Below are experts of layer 5 (counted from 0) of a mixture-of-experts language model. Rows are named router (the router's row for the expert) and show model dimensions 128-191. Each number is 500 + 40 x the weight over its row's rms, rounded and kept within 0 to 999. Numbers have three digits each.
Before each expert's rows: "raises" lists some tokens whose logits its average output raises strongly, later layers aside. This comes from a sample of Wikipedia text that the model never trained on.

# expert 41
raises: "mit", "sk", "ast"
router:468496430450485498447489486435497500434499525441528434480456472510468530493525525532544449535537497521505475521544431462506469487509461394484513487456557576449501501496465557478511414430519493

# expert 33
raises: "urban", "2", "1", "add"
router:539470392446530383470516509428463415470480509502526547539484561437457621534563527452549506481491545469477473487516437531519466462443487514529522530457517432436493493479538516530535506498513511

# expert 40
raises: " to", ".", " for", " in", " with"
router:512459453452523413497538506437560545401529458499544460524517512495520549484461539521504510522477500523499459514536484492571481448498464409480557474385489506493544476435523462502486520529484438

# expert 14
raises: " for the", " to ", " to", " of the", " for", " in"
router:518518445408498495578527490467478472481507516564491509522548547458590537529579455524500500446498551471485423515528497424556457433478510419537462527431496482462463468461481542504528454490484466

# expert 29
raises: "ball", "olog", "org"
router:513449474526530493529522527487446517474454485436481468514526485521454522534477520429552499476521499506501503508493531534531450479478459498492475497428585518452528527442503548480514499537480529

# expert 35
raises: "ux", "az", "ug"
router:522458456457458463559463553481492526424454450548476485495478521447470560531524479473448501495565551392513497525511536525492477474491550489591524441457537535491477507502522544429488466469527515

# expert 3
raises: " A", " An", " Ar"
router:488419456474501470482589488513480501426542477507544444478471503527554554496448572477508412497567540419510509514521517483467417516486489479536483501463467459425518490462504584505475477499534497

# expert 23
raises: "\n\n", " The", " In", " Over", "==="
router:490452432442498481485508518403485459504520539502554512500489491475499519503590448455530462518547474487501479453544499479446485502436476499479504422484511508444451492464561507466501495477474494

# expert 19
raises: " and", "–", "."
router:534476472504503469492410531487539531466513487561582515540521491487509512488539461450456482501542531509555506523570472455462499555505466496510544452452571515520432538523518502522501500467537537

# expert 25
raises: "\n\n", " The", "\n", " There", " A", " This"
router:449527457425561452584524500485563437469510484502511551543406498445536481562531414461440505496566531484535459530518532473555414478473482515529452449449509466533525451478561557476505512508536435

# expert 22
raises: "or", "at", "ax"
router:569564503415538463540501481513488551433486535492476480526458504519461540489467510424508521537515439499553426486523587548586473480518477445476482437462546539475514480483495552450544420424502510